From a checkpoint of a small mixture-of-experts model trained on Wikipedia: 2 picks a token.
Below are experts of layer 10 (counted from 0) of a mixture-of-experts language model. Rows are named router (the router's row for the expert), gate (a neuron's input weights, with its number), up (a neuron's input weights, with its number) and show model dimensions 128-191. Each number is 500 + 40 x the weight over its row's rms, rounded and kept within 0 to 999. Numbers have three digits each.
Before each expert's rows: a language model's description of what the expert responds to; "comes after" lists some tokens at least twice as common just before its tokens as in all text. This comes from a sample of Wikipedia text that the model never trained on. Tokens count by the router's weight.

# expert 7
Line breaks, headings. Line breaks, sentence-final periods and == heading markers ending lines or starting sections in structured Wikipedia text.
comes after: "\n", ".", "==", ")", " =", " =="
router:507449526384564425508467557484484508515489532459480424480512521488520506587495492483449526455522493558565475560471525522480490515544539529551523522501440477497507555447529454506450491537510431
gate5:481528494472478446453521519488558548463450584542468470439450541612453563473491537486534488513506484477564473508476497503411546504490505546554458533526532500526533528481502456484481503514456574
up5:543512472499522526496450474510478466558532417448520549591519471421557470491556490530486515507484518484429540428499530470529450498508496493461521501506496471450502447485485558508516513452579457
gate6:494486502388540450501489467473501512476490488541477486539471438444513547459510560506467537518523482513521546519505576506504512500477501521531507444489525462531505502500571558461513528464437441
up6:515547507538477476421442516505497484498468489461507478521514500600510475436549502512486493534540528535455470482464422493505508552534515539517493505528399499456491511494460480447539494498484503
gate7:508476503443553522546426470577564499564398484467507462475504476541482468541559504504449473509462518485437489466433545528452438476498530523569533434574501474490462483584541528477519511444479466
up7:507495513439599556521453445543562547508466546506499442482521450509538472520571510495480520552508553481408529480444564567535525497432508578573521443559462498540442494503570533508534542475439457
gate8:485573547422467489510502477499495523481508442488452455469509550504451508591591509441452520413495506487539549540530403423468491555449447514458531496492416493460452479480476515434436512547443548
up8:496461551535558517527492516490561550428420544466480501461569545509458567460579512532492540520515516464482531489542446472520534393503616495583485480499528501559563545472483517515448474518491541
gate9:543515520526526453507486549493494525467520467551451534470558556525495493411554509536424475444539500443552474583531485553480562468476509514505534566555514535468459510557557501540561487466533513
up9:539484493533540493482498528548511521543587481552491522427442545551557499420514514498451447472553536555475512546533503510489536511508504567403558547457543507422425563503569503464546471512470531
gate10:535474563551516586485463514491542496496495500523480567428445433503458514467517461504500476480603490495465560481439433561456519489494422550526503496493492573528496562465574478594501494507504475
up10:556516502527482504566537495504521437471572479514547530449516540446453518566536503478472466467497475535481559497467470517480493524466505601472471518484488519536486515465517504593483419509548528
gate11:499480548507417482524561505501501537492510449501497432520439500548601518494510548456498452535568545476542512447480499570483418464452468459567519447551466498503431484471487505591551508528534490
up11:537492502479490557455528472444509472521508579467594579523538579497439457463488486563500499508445459450528512531466507492531520493568552499504495508496500502383513525527475530433480435539478551
gate12:455476447494537514565433528478515547507592454415584526491522495484531512533514532570520501482513507496431518505592577509444471493441418455447531503520479483478512514486503508491475554473412449
up12:533466507469528544569487511469478475508521434452558480515499518500442528536499436454527497503537506525476585511542564534441441489452415465448535538565475499483461522425482500485516551483499460
gate13:514502494502504520498519562440493488459512481481518473469537541477481513482476440409605476519498478515580511526536474531486510601365468449497509523545527497515514496452490480491596522492533513
up13:515516486505496536447527465393537500512561434558528398551520516525516486501529508508573472503586554506540550520513420505473513514430473467513467548575490501489517540535509394504466486582495480
gate14:444525489501511540525555533484501482563473426507478500441524550466501490573540548432524480456488474512419519478510481443524555499547568518465531471537549475470477534487569549508511446514494533
up14:607504508554507517479413533470516524429500536504506488555514426499505492485443490556499495529534550438587480528485480581518454521435467480496519530510486541495583484465492456489502523476484481
gate15:529485531454480441440496437461519522500572552514458480542436512434437495528537529503523463488547439459510494537580592428520565457503543489518539480487492534508528487438443543544503516519492505
up15:444438462565492461479508502492536532505498501427514449561527489480460518501471468510523530545460443447462448440490414502525506520480502477461467505534481535451535501518416526513535423551509518
gate16:534503523444496465497549550445498619526481545505519470416454462501456469571566440464493471475443494481553477484449537494536544496452531549499491418557481511489453447471471484446433488524477415
up16:544537494524532494509529588439475564469475626566463500427540430523416501542569452517473500528481480430515529517542497529491457483469547526542504410586513509477494484533536517467460474455529477
gate17:511448496485546499432554546514528499549541542456439456506489472487511480507554558472493443465587505504416569492542474518441578601481541527518529485481513467497458486443547505540530520455541502
up17:461502504520492452546484493462518485482463517509515563445507502564535585504418514559487575483381532500546457439454508528495516474539505495485417557519558523420581570526465466471492555462469541
gate18:526465464497550514495506538456469517447544559555468499464488522443443487472516490457550550496453458480512474539528528501525523580530582513445514532476515490464495532550469540491504378530476479
up18:503524474480520514510436514444463522484554539524502516526501534442473392455500479390548564460555488482519502508510594444543568446495538518441529481503506466507557553500430471483500389552504496
gate19:501450467547549534561477500483531466511459487423489457504576495464475456440539475420525471447474511507539483499532484486503526453511417504514437576438493523490547527482517522462470469463523483
up19:506597476471460499470502513539532516533497535544534536490461515481524513499521510478498508514569468464445485462493593529556481483496526488452543451576477564502443457495478478510471524564506487
gate20:565458474426563525447590492522481440443422481498537485555484542491465489510497461541529460439537508509522485512470559443503534541493522482548514488458476537498471477510560573577513438487551530
up20:531529534582528452516539500503529507567494500539463474443470483539452472502428507463488444529570495446474527530507503481468545438536465542586419545522541490546506525548491512445472546547432556
gate21:573485492498520450541485569496552524492464553498422495493573530567520537509503487501479528511527584563495452525512498460544451569480444499471503465449488525527555434450519440433467439533521486
up21:527532552424519450521495511516534543536379472454427512491517477533506550557498495485462474506522558521485422559536509442499446481517519519482478508481489528489440431467477465450461458467486409
gate22:512500497510557482469498541601462493541493476484551518422527529521531468509491465478496485488505508570456526492393495462474465509421560547481523567451541502579501426461432553521480387510507461
up22:466510480526579530519475531515492471506464533435475512494477493493531500532466560480591480471510468471474485518541508468467405463486516462544472560484499538513434521526527533477494500524504502
gate23:439516538527460500528491483495452491493522539534485493462444476482489472517471454479490538427481573455460512514623473524541598515476593491437511474486532496564467485472556547474526523488507581
up23:467535534471493547484510502499494533558459511517442473486445530442512494570465517484451479500515567485495509583536436488542608493499581454488553464420556517519428477534551578534438506491499543
gate24:471429510453550486540488502483521434437482457488499545503529552542420461478431578437569421476510457462477518501471464456458430473491492512493510491470500410472532489473517479498520461520483495
up24:478416499441541463499530545459533507452446506504518580545504523508449489555440486509565439530506459494543556527572493449451461563441521544487528490461578471508516526472527521522497389463492487
gate25:509516443462507514533499486515457581548518479588511510435499482475493448563496427536532529561416511483425435548486462543466460448512499431517550516443449470477500541518507577497457508457506487
up25:485532487478453507580441521431468483483533445439458488498563507591558510565496523579500543502467507508530495551539533546499535550495459493468581531507558531508497516526486524497537499522579508
gate26:560519543412593567512531466478533491484530449455417501486550507513478481497547551444480514514460449571541604512538484485449519515520547506497508584549520534551536492555509438476532477509475491
up26:498489489388603540496534477512504512520488492522445494479483498508518536558523479421490509523474451558504557559494526461503440525502528468531575515555501513512563475521547431481496492435458508
gate27:524547434509491472498521495470456526501442604450416461602504533469510545522422523508463521573510493463538515481522505553444396521481497422522481493503438478444509507456547478565507466526550477
up27:517558430451551521467506443451501525504392531521445523494512447464489542518497469483521514533579491533515474530480473544468468551551489491528552508453483560539500512454633496521515490530595495
gate28:457545480494485484477494479503495461497495467540526465492429489421500515462497499467503440517553507551538524498554517450446529519470499487439472473461442463516497498528540456534524530610506555
up28:469493507505460483481498448492483465555548463527510495523462527513429487499523493536522559440424510515560450563507498513552482527490513551495434458464559509518526503452511498505521526515529511
gate29:454580483517499515480483528491481464544436423435530474485490511496503508452488430549499531505557439483426439481439486592478490510497464475544513572477480548446496495529427484529474446498481515
up29:474573478532493528480527501514487457441473454425513417488518521499462485472491436521477538475565455484439543501442490582452432507480462520509529565472446456440516476494473470522495499507451532
gate30:555442476504507516493485538497557573476508550531502469432477490477490500525488461449494413493556503497514410480503521511549485522530478457513485496441540484496470481495523502528486527505437564
up30:499542564499518505498509509567458498548451485535433529560536519536559539404435604555533549497474479461485633503466493511452500463468488529484475514482482527511452484483458536461496477515481477
gate31:534528454491480478576506484565531462467484504466488536507510499386517401566491494450524437491487550481492501510387458505482511554536491508466483483489522438462552555532427482562450472472581544
up31:573445470486519490508519520520546478484527495516487539495556405444496417451490527460503506509446475477438442493428497477474530531516567479533460494512447451450524501546484523510522433518541531
gate32:567518514486519524503540557465510543469500481468488461485513468517447463475469460531490566444601496496573483404504576480520574421515485492472483547512512427442533458477540476481492464546480396
up32:552539496429502505489499572445484564525542483439447488501514483479492479480531524545513514461553461491525519402472549469463567444486538482442466519501512424483488487475552443504531492521384432
gate33:567466410503481455511506588463541450528506485557542529484554509484445532533504547553488543519493537584547517471468529553551543446513472508510492496532495522440513459438529478415453439417487520
up33:453505560520471540509496474543410575526554482505511505469425432544511532468514442454454535481488490412481431483520446471441468540502545471554544437439533517539480480511466532569551547567553494
gate34:476432485429533443515501505416469478485455461576424463545530504502436446492470510478470572457436587495502494462488585476476490510519488583559439554524503536492499394529590493457502479461545495
up34:591490533507483516491502482474547513555544515494518461511424502410557592438604514542425528483515535469429525484512527514515555452522567475415502536464458473514502518449564442490479514515485523
gate35:547494483531467485520456437480474482543512480431546463410436547502479505581471551478458563523579496524475561481482535465475517494470484524478493559545494487484458521493510501518514498477433479
up35:522476512552430542482515515466524540440519493541536504448511529485493447512591531447482518460544486545448511522437533519517532516505410570485499538531576481536506596488483500440525467553454525
gate36:520553451522535539537473536470502495468533497471385511472533508501524494549420493565510491522480475518585442474479471546590561490546547517491573468464547493465486508523611579504561484560516435
up36:454560476525550522568477501466532478548547488508406473536540516488491499515438507565443516498505474529537435516527490519579531492546532516461502466507543520471528516509550601534506513537518414
gate37:491478512480518479512451541458509538482484564528456469393447483497490499540561444578467527504510474493457510481514487534474583530445547496501494461519527493469518465591494543429474514513502446
up37:457508535525551387516444476476502469465426519516459550463504532504505491460562474530455534480506519500468543463517460412538487493486496423416461471412554534370478537540523553502519480443527507
gate38:524448410512508486537508492495480484590474445525472499460537612480507550577480444494526497496485526530448545481470496463542450489487550468433469506461562525488529521422512539583447467493554455
up38:526494468542499429485487510447481506583474401528531487543525586501512523588484524429537496528484549575440550495484526502471472437473525455390489485466572503526546516453511537560454509466519465
gate39:550509527467547518491457509504536514464443486562475495472475464527472396532594446498504510491451472504483543501433582495553555520453522513466502429482498487525467511524539526465448482515566507
up39:466509571431488490530419466456563514461460580514481488496462526456537523429541442544415579473515464506497488489493532538432545533467579516510515553456534521503469491483493526570494488504564495
gate40:492476489531453468490498467456465495484455436586432425533499479524495484524437514493527473509535473512542513509539460509576509524476464467538447550537503536475455528486432524568551504500537450
up40:410524529520490467478470485526530514483543523454527509511508564536502557493549528462552491503515480520482548445419561508431490485507546577527547501443483502570538470475523467539485518464463502
gate41:512454534533548512479491467548488489429506458550491497510463474462513565530528441529528443541487537505521451499481495518455514481519442476487560494449451510507505518551519431485498531484420505
up41:498537548513436452509529472501542568489490457506514557524518505527529544553451562505486485535563447393456496482485523433478437498497518452482454484492509584469488445460489551553451527482480513
gate42:536587457473473473502450520550474532477530521545510498458461428532461567511522536532443530502489517485499475534528504483501491578456499522454459394572495507494538553500486540472493598510535527
up42:522535455521489542482527522476525502467499530461461520497504523412469448489410512439488485509499441482480526535483486504456502476524638441494473429509556456495476501461494531489456482499413502
gate43:517487599486551580471522545527515543490469462486488568490553418491538511530465491471512470547507486449513527619510500536554547511465575440530486500512485454461558495475461485454500509486525496
up43:431522418547491523510467465563523505530498554509523571592468506485506552506490555489428490544497489461578430467479451507451547478416510563510520407505491548511492566511514485511458428537487498
gate44:475545450542494551440490475490463451510511516435528501495480620500495509519534468475546509520485505473510534478540553453518425489511522526526456503519505485556515517515460430453521474489442500
up44:506543493563439526503485450463544445481448505422542509473486545517488458523483470451528556550449465478533509451504456500564440445535488485498466483580543434579452535518498510411516506501444597
gate45:492517425533478530485516484509535430561472484482484476489456527463511515598518472549504465440527503459550578560451506468448492486550552586591513495503497492521488532431568501536579504530496389
up45:528487521508540527496516483514517532477448465560454543511576468493542488462490578523492544546481474503517415452528493501507529493510439405443480544423524497522529478587494514476520527509494570
gate46:465553517421451496480528516571490447471504549503548493531526545463535534538519520508537546477465536503513554594523516507461470526441502533497514539410561488526463528531506508585497537535511551
up46:464535491475499525430485503534523472447460519545475475565530469512507482515492463478572437494476537470547492502557479492502561543476501469567515568459559455598487522518525507446541482511519520
gate47:513524442457476506508455427483453426451500461457549500508377475451541363507459505479518505496468570527547500486465481408465495480492481537451509478494459484453584512528574495559480528500497499
up47:520493552509522505483492491526491499548500523477522425550433512507485451514435486497543429529465526549521518454510403461509459477432507574429478516464498483451484552551549530515447532507443564
gate48:471491489513536522509537509550445472473488513494516565475522472495505551493515520539557438495465446592442477473581508478534488570484515493559482499470472449469442559516512493516438482493569562
up48:466427478470470531495546462441548481526559589541526495536506522497512439496507448444551575525522478480536546461493511466495462435483505546451537489520452528504471473494525526481535508523493554
gate49:588460533471577522548520538511463478521532520489511504489496522476512519501486502494452534548469487422501450554514583485534483570486526524500477461482434442514528539451443526497447444470544475
up49:538527598487518506513537425566515511499515521547525491467509557531504515471478498559536404524475494468482502506549516524505498469520485530539487564511485551546463515511500479528431531481533538
gate50:555489420534508501482566574497495496473482459562449525427404495469527490615535466514525422449526462543434490475502476480490504403495567513467494483506532475586482464517482447490490435535528520
up50:554501473536486486520501531481541551469465432528595489482513576500464446516536462387466501456509549453527529514558481427509454496527551498468569492505542529504549422439486521541518483439414528
gate51:506485391459470472476490476559510510450439446508516479492476551491481484518551463490440532488411559552502506432433528464514476506520432512538474463470495475488524494470560443537387452478518495
up51:522538470505448516493499455564527479450434436528480487533480481476529496519542425541471570476412539484526467446471528450560449466474475508516432460484533446540498488486563436528408460517485469
gate52:495487495511568552555464478535527520494440455538555494498489479536473455532524553529518536415484464577579493543450577505536507451485558499488524469476527465503488597504497503487518511535521477
up52:498454528540510514569463497571499574495454497570472541535525522519459461549504505520521512399541516584569480475433552479507541500496528547436516472490486543506518559506539482494471470461535455
gate53:532486536573462494459523459479488570521491437530401537417422502448485497513515481523516551441550495515485558522516481465557520436500440584525459500463538484476448511503479475458500429522486521
up53:440539498459556462545507520519534458503512518454539514596552518456527541506512494506516473554450524500531486483493499503465482563479522431500565470476465528514548511464534578546484575458510551
gate54:454539488423547558547477481500542516570473496448501450446534408454447530498495539535507559479548486525523502502527431552428526570483527468378575536478534487466477514483548510518501494503470452
up54:507559454440514495438526569473569496559467417530506474457477438486533486526450517469523495445460425516539570439493536433455427538488433496452449509478528541472546525505547492450404428499462546
gate55:557505504483572569500506412443389497536492452493490447425492432509482490501506467513554476478473509487505438503496513463449514527465426542532581466520436468518529514443489465464490500439555433
up55:474516478501429435510481462544496428537465467542444552589475634456523563512493569459509462502501508520458512424541518505507476474495501492498498523477525519563448507524573541485497501536530555
gate56:606534442546474531448431558515542492420468488495496384474458503488513612549463428493537551578496494464563476445486473561511515499500491517540467472587495528497533487511428442448516515539484582
up56:441550558558450459505523483501499468545425499522448552466502530513439469485471549536501494511448577492552509466524520484562505510418535450444518497521557437525523563460545473493520442449574464
gate57:519547494490479451461525499490521513483485483554490547494456506416554549452465574539518495497450456467514507537446567460485501578500500455461474449480447473570512426472487538508484466419480495
up57:514561479449554554559431481533527502496480534505498492533590513440447493490506538533555500437397498548514600492478439472495442503524545473536521444530500483479456479501513528486547452438504524
gate58:475534504458553455445463524521521502459502528495408500461536442579495560526514417446477569533514451525540475486511452440460458496492496452540515493542511446506425463526493553512539478523467478
up58:532512474464492510503498510464472469430564487419495579508482446456490542532474475472527513568467471508555487512535480455554504540501513506515380506493507478539520461483493552513519524514504519
gate59:522551494483465428511493554403468452512518405542468442443456477457467495489524503527557497498445509461504490480481494524479545516555556557486481456512543536449441452475514505493514492454506436
up59:514475490504463551444461481545493500521519545547500517604486498541474515479542468494532490534523427494486479520453460528444464463503432436490536485493498490571533529569466531468425491536461559
gate60:432434515477490464507560554497465498503551505474489470562527495463478524474475501482533466542524511512548438540505481479557467523539482496519430493513548486508495531522470490542569513481509473
up60:472440558502502466577568545495436528509533453484515474604531510461446521502449480499553488593555511445477435550561517503499512519544486509534469512521497545507502563527461517499498526488500464
gate61:521515488491522448525487514535483524523591461561500442545546485453486498532502544506514478465478466523504531415502479513453550526476456502452520450497562472591466490596554532556495565558532511
up61:429479479543440511477495446475474524523475494440466490454458530554516561468416493542523489554507513461488521566479518438505460539512556520483576569467514549465520498484500459434509444468483487
gate62:528494526464539516451536526566534463453496494505498546560487553498484533576569511485417539502556509488512523492525464531452443535487512458517407480525529460534575525517539509488489506469468547
up62:508487483549464476561494535411476508546502475495481540440508377517599489442488486531565485506493499506492526549493527524524542479485517496455560471526482528493516468494465497535462499591545410
gate63:484493478455531531537494520564475513539459470542464537562501522501530418449475474553537509439507503459456533470479457533561471504486526489453527517515524445467552504489498458453548492491405542
up63:421471403547460422476500535401499467552516494503483430454491501472524554505466537430479512590493519495455459508491549449459469490494491497538511553582535556540508563503549514513529491498516532
gate64:486553616499478546603465457505487505497510558558458514469454446582552493474542519475522463440478412565452456527481518584513551524493510557491536553516514540518522516565502488527485471476486454
up64:477420402498495440481510456453597544459509408443519462533520566525444499471525495522469499536403540504539540495511458486533484465514450446562441587501483486497475520468492568469512527504532497
gate65:506466455445470489434438519510473434493524511506531525530491535462486451430465524517548425437443451497481466469473478515524442533468495517469491518564426441463417504480517474485486522556523491
up65:515521475500486542472483479478505476503549538516442516506560495586455521541438490499632426480551443595481560536516474491528471562477474502527508521492478497467439461472485483510455469583513539
gate66:488416547411519531441499551494441501496476471530465476487419496448559521514537453530500613489499469553527480609459492536475527482427523526577510497534525566507514501492515487459452476491519465
up66:527496500448557500490510514489439509521448446544476497422465511498515452545495466529473539479474474518558479549526497533458501455506540558567489516531532562545495460527496459518519488441438416
gate67:529509481489538587515497482548526418506460476422452494473513417519503509468521518519486465498480515486445495532507519575488508520522457470479540469480472447368465573465537449499497492539499539
up67:502449531538464395488478473470467550489487547527568546464520504489474478498510484459485579482457449510546490490529472435514524476506525544562517512504457472592514463519430523464515513454524488
gate68:547504579483480541468510466527501447512517436459512524507495524501474468468520531503472520496563553498537463386488492533529480487534468476568443476520515478539442549459527489500479502540504472
up68:470509476521468469545503472474523531543555575519499492462487445512537434536504424519533509510475449504465425564488483454478493489512496481476486507480507454442571449513516474492525460439520490
gate69:541467463491510518599462529526508492458476537480580470569456491485445498496480533500537437367494501522428531492542500575481474499493533470421475502538503476479479486547470489516506520554446455
up69:541482495476519526578464554492488478484469526484585467539498489505453505518484520485521483395464464534427550452468482559501472489498511459452477467551543430473514514516540492514538525524423421
gate70:465574514469481521496440471469472451463510481468466458475448501453494556476394444451464527491524492491520429528515508475482514446473498564504504526543468564443515539518543557447506574518475563
up70:514486529504455430505481583567587519516472536585445517455554542510448494540463511457465442474413538496574525556479503459541438442526503448496562527496480558469505556563503442539521458484469510
gate71:487543466518503481496565508464455507491472458452529458464480398439492508578559459534554443477469503415556483470539507456520508429500538500554447551562471563504499534506532569516502462494519535
up71:518527466524545469549512490498559487478493453484438540487536487463548406520496505451488466488511449510510536526556493558507441581543523462423488516443534519510495527458460486489577484556436554
gate72:476491572527479579490512403497502452531540530449526427492556487461541398446509522461437502443545548524542477511506432500522549454486476507520493519483477606520487533529464450472506561478562512
up72:523473432531526443500464538529429500409513513559465559536511494541432580517525457543576507548462529489432516502510526490475485576482520518456485508518531382467494514469475580522550450515427516
gate73:463491462444523489437575512517542460451492557517495467488533483586582460540501523488439512556499522499579565511469512410555491539483495521432527488535538447506523511494432537485521469508491505
up73:578541478506400507494473540503532496557533485555523498555489455511401439442529519408522584462520483529536502525525500531467516517511490480410479510470537530546533549514576524484539598494504459
gate74:528472474480524429466520527480482456480485578485452482451503413458505498517548527575509522490500518590504540469556556437501454474462452382499502511481457525553532449556575477491429516499458517
up74:536455468455589515523531505427502516488484508502463419524509534550513442444525595521497494512473472537496563534511486524447509488436550492477435458554547469493631475477438511522505557432547500
gate75:574456524486470488439495458487435457519495523504478515480518536464548496442505448494555447482556496460530540410548541501485496475562521482490539514528466467505471554511542530478505456468451467
up75:462478538515558550513602458530527548529531501524526449505519508480480472468418559491454527497461555544489409582506463526479449492485481499513528474416523495555498494479507516505468550480533551
gate76:526499438452578470519441492496511508461489463435503491513502478485515515472486451518518551523524522553574515441495505494529535488509478509471485447447540456552507480501418465500438573471502490
up76:549518468473558502494434463428579497447490510473494474548520463470532511462495492491502476531499481455534455469472497468520439472458400467532453473342521543510462433542499494484500497497514457
gate77:477503518529493527526510473524555492536425521492492504609421538481453542400476510509534482457453465531483460553489507506516493541546516506502453481463531511540510461567445495486533475535558463
up77:555534509584490465495485535457487513464424513550460482417522555501538471510572464473498518500566566516500485504480422462490512507485490444473471508530494507495464472498476493557501494438460543
gate78:507459496546510560474452592514480477492489544446503502480531418540522497523553499514560433508425440544491544529489511460490453417518589559501482479518399523440516491423516480511427484506454516
up78:474480491490509506510461552546519479545504513414516467436533445485491470526525533466609489513479492569423512575499469502442498434476554566486560572499469493470511515480526428434476524488462528
gate79:441497411499485571448468614492517503537494505478486575491489451588491588450514487496520468485518498494525496469482551475524534476498464459511436488425507478564418498616523449477567520477482437
up79:453483521529561522497483486475529523525480530544508592460478493597476487524529504504515474500507533464517511586501527513516515465458425470485516525445500473459413524565447494447460468539494398
gate80:434439494495481530663462400519534486489512494534435497482499505476554444519534454485523485483528516569490530524508492487551515479503496434461471556478473437461548483418464484510467464479463487
up80:471427505479514546653527525505485492463473471539438527504570442479556488553571509513542548467466456586492573548458496483548519425449441488443548494508448459491534490418490504478479489484521523
gate81:564551446509507500544473571482524496536492543456509510473577466525453445465564505460499512477515496535413574530504496562508488486478506480504503423485492514429481495475487528487477468484523456
up81:488553512501495518453466543475499504416535544508501549539516496458473512456504496485483558476525467521419470526449446503454604505508485478490475518445452549508515521496531518528538472481494621
gate82:481463527422531553546478528490587466496464486519489465472481413505493489404476476534494528488452516530491475492513480452464532579523496480482466490484490513512521490571481536514553457467503498
up82:588380469506495413532501500438461502564479503533522518489479470600479574450494475501460516557495492420498441493469576468486491533551521537509468520492461541500531412538531551485478482499512463
gate83:486583438539460477528482501535528540525475451494526464457513483546533535477496580494462557527533529437563459480473551472440487497512552540561441499491457487579458501541519520525452522493496500
up83:501481552488568510503414530434490435516555512525508468502508537473488524518493559479491461476541519556475553456464472514537557467541484488494508483458545507434475549463499458504549526531463484
gate84:508487452432522553494444472490491482480555471506538555485476494531527442617533435514550506535478494452458568507599534501490473572437494516542515459481464552485533498496503491512460536481459531
up84:527483587524541487449469468517493500487466528528524463433484459533500488470520552543547506462503474470499475476539415548572440521524482475462563498527573449518508486539518496499536511465511386
gate85:487487473445508471494562505501549524553509520488539478440520478454451465494515575428482522507460525539456461526498499482419557490516532499623420566506503532492470500526443563463541535548482502
up85:454508531585530467569472507439476433441482436446489461473435484489508524456466504539559487472495560472523546510460496450539538508508560525441578527586456525523496532551524448544544528467578476
gate86:497531463507491461501418595526461477498478460479541536492449506469508476552496504568442486472532594512472493516520440549544509483548567505471457511463539439474465514472473546486486486527503535
up86:538468482502514460433560550440552467581514460445482424469489439521483470469478530379515508551479500418490454494469486412525523502542512536507548486462468480480464475558495549465452456496484515
gate87:464510487527491465508487591532419499531533487542484500471474501473466531547494439485516511445561477462473539460499559489501590500472472541432460550505541474554559485523530509527533483504476435
up87:475482479535555443502474581480453488518566496514529469458483504490479565509504467502499495454521487505494545477526557496529490507480438554465473503443468506536529464499524467530505459554495461
gate88:542456519436477565429498478572453510483559503417552491517445525541444494397533469493568492497502538501513492499475451497517532511514519421449509500417486452509496539392502507479505492441563565
up88:555501488529481462553544460479440477474529517500533513533503482504502475513488521456473517527462452506585604493568499513494536502486499563533594526446513501540569522568500508495473516537499518
gate89:508597498428441565538479498486502495528495453531466481495513475470517505484522512469467516493500507481523548510437535497535476541576482516454565551466453448522451513537536412526502426507533480
up89:488523491513543522521540505497460484445492522512496479496546581518482491551549452536574511550452458499451521508537499563460508467452467466497481481534577471464511544530495605499481507521516500
gate90:487493422423490465550527504443608475490517454495525490481591545491508493543464552505456557411418491515540561509509509468487485473473547510540497543469538582529540554554521440508478482506496520
up90:559482505433509455477507531509541510483494470510530457490493474484507558522490495460424515423443565499531534499551547478453490457371479516555457498464491569557526505571508454487482502462559496
gate91:543517477519453479533506421508483485489502463527426549439536483514575476430536494421473497515468466514472481493481523452396540513563444471504477471477587474522512493496491470458530484565451449
up91:448494473450550503549413467455508496428557458478506469469487498426484554547506447426534533487454528551530509523467430471577529455416554486473428486464466478560513465448525496435458490468494475
gate92:439463512497473464492442506485474595450493472503545500473538478492468551549522518529515512463567515480510581528510532505450552547512516583452512409530454458543518509492513569483519528474538492
up92:491487481508507510504469481466549418502454614570440528547546506435515470481526539562415440481495465539558452487467539508513509443520426537479476576409475513479529518543568478500449473481523571
gate93:547453481459532542572495510512542505495483455529486538422494571529493553524506522487488453487533525468463493521471542446450514542519537500558516507419531511489484508482503500486458552558476435
up93:495559465514573523495521507512522495544501542419514537558506484492475478539508493507461545461523562476561466491527479533511506545520480435464466503522448511478495423518484492529503470436490541
gate94:461482472447536531501542467590463422540478485446581501453485575512474505585539552508467510496510598481480538534480531510502493547512513504480521462531453526561466535550472460514539526540452459
up94:482529547378516526538499503555463499481455460494526500475487516513538446530584489568499510522538445415497600550493535456506495606516564482567503446439466534551500484532486504509520512535468582
gate95:481526554469509419438482508546451461444458462479521519506484505420510498597487472528542489480426483461529480542481477575480482509440532479483527486474462594529495496492499519435486569523460474
up95:545516415536445549509585455473458537492497446499534510441501575456506493532464485516485524533515498552539454496477526528526512544487494533519470537465490411422525502522531487575602529481539541
gate96:562520528534483514423527486528489526512517503498512488503499461465439540531525431448542446474552554506487581563487516581535604488524547534541466439476440485499462599485474521469467500550460423
up96:440427538502513460527499517450484455551527553488519553541497538497488495438509491581489567503428517473551440492466495431471474571541514554440560559514466455489533503454488525527491527498491514
gate97:562551468485484470518591443472566522537587500487494473473488486540478441452525381490481529462517501544488399439553485483484514524427509622469535477541474508419552474475436464499514560484467518
up97:487459505528450463500458517516494475508447492537482500500472529460463548511485570526505490541536426488556557508508503548492498529547528436558487559438463476541460505449497492529484467511570511
gate98:513471485418544542485494518491461515473478496450460543456460458514510470644428510494523448512494552457496543514549471459445524460454442563505448516502470456434487502470495428492499461537462565
up98:550449505480420448532456452586513538522508531553460495431479503507445473521456506522540522489477528548632472468495535503463508525541550469482522504470468498492556457504509461554448508501450540
gate99:437457416556494511474472545568501474536431527453451507518550608523451465458476494539517509550531532464580504471478505497554497491451542487493572606559456471572452472474525522451432472449496506
up99:469531445513518472525471435514493432514475441518558467446498582500507525541553464524476516563478504497543489442521502544500542515522530510475416547438473547507460486470486470467498432547500498
gate100:508476516431417512548497469553491505503467485535515550461485537470469504566512532465464541404480516500467481571475494479480460497565463439486497530490526489539491516505485528457445497431503478
up100:496457534467459539515556507574511551490484464510486578445446510421455516482498487450468520454433501456495454558481449473545466561522521477515457493554500442523566561478437507505492482460459477
gate101:502487502417472420489456539500429527492413488560448526547501475535484474485469511520546501550462514445585449545534630579492508566433460471504425533506485456439457487485490522487501436511408558
up101:508579455479542520471502520491493457531476512537446522467559492499505547491540448466537464471458489509446457569520570572562575508484455520525520545513498543507371560515547475541538563542415467
gate102:555463455462529548503430522520567497493481544511480488424512489420460511501554482494458498495547511543517474511472551548489530497496473535582499518518562483417666511520477411499443524525478488
up102:516457599462577498519523571544525492481530464549552532490453557495480525379595432536462488516449495561466527539509485511469527497514424472521523479515507512465478567563511525494509450575474429
gate103:449523588505493568504487524494506489527466477481545450603483479431489584492515494479533462526528507481477504481463510543531513499541451512459486443507458553533520470493537468501503546525461486
up103:537397394512566504540453475481502538527547494541529453458467551539529518592582497442498475465455574547485540524499482460518545520504545471450494512532537541484502509494540456459499576532496503
gate104:467477482482476499505554489536463547460446457520512509554542552540609516566486405498508520487542527496519577468471384518526481502500527548512449482534515522478555489486483529542590489464472517
up104:489486482411518489475578509510460593467603523507485543537495557440502530573487446517488473472423552429517546468505514450471495555478531534552460534571551525555548538513566446498496505454515483
gate105:435453539489504497513520598504564472525459546509458490469526473521547509482557451493525494516461534520486511482527551541536483465443518494442405468541495481505520530536484568464554553461446473
up105:498442436453477544458464506496499535511463550552419495472519501603494515453460489491501534495532589486441442506491525611460490547568548446462434434485476502466541464528523530453572531503504477
gate106:497535465448490467505459491549493471486481577412503530568557478528538535442507457473496458488558542462541499532489489490568535503553565528484513589519503572493499624527508523453554557574501564
up106:498476508438500526496515475536511453489467500510508432539528611508533504438483492464551500465398482545522567467456454507450451519424554474532468513402537521490507457424509486500491473505524470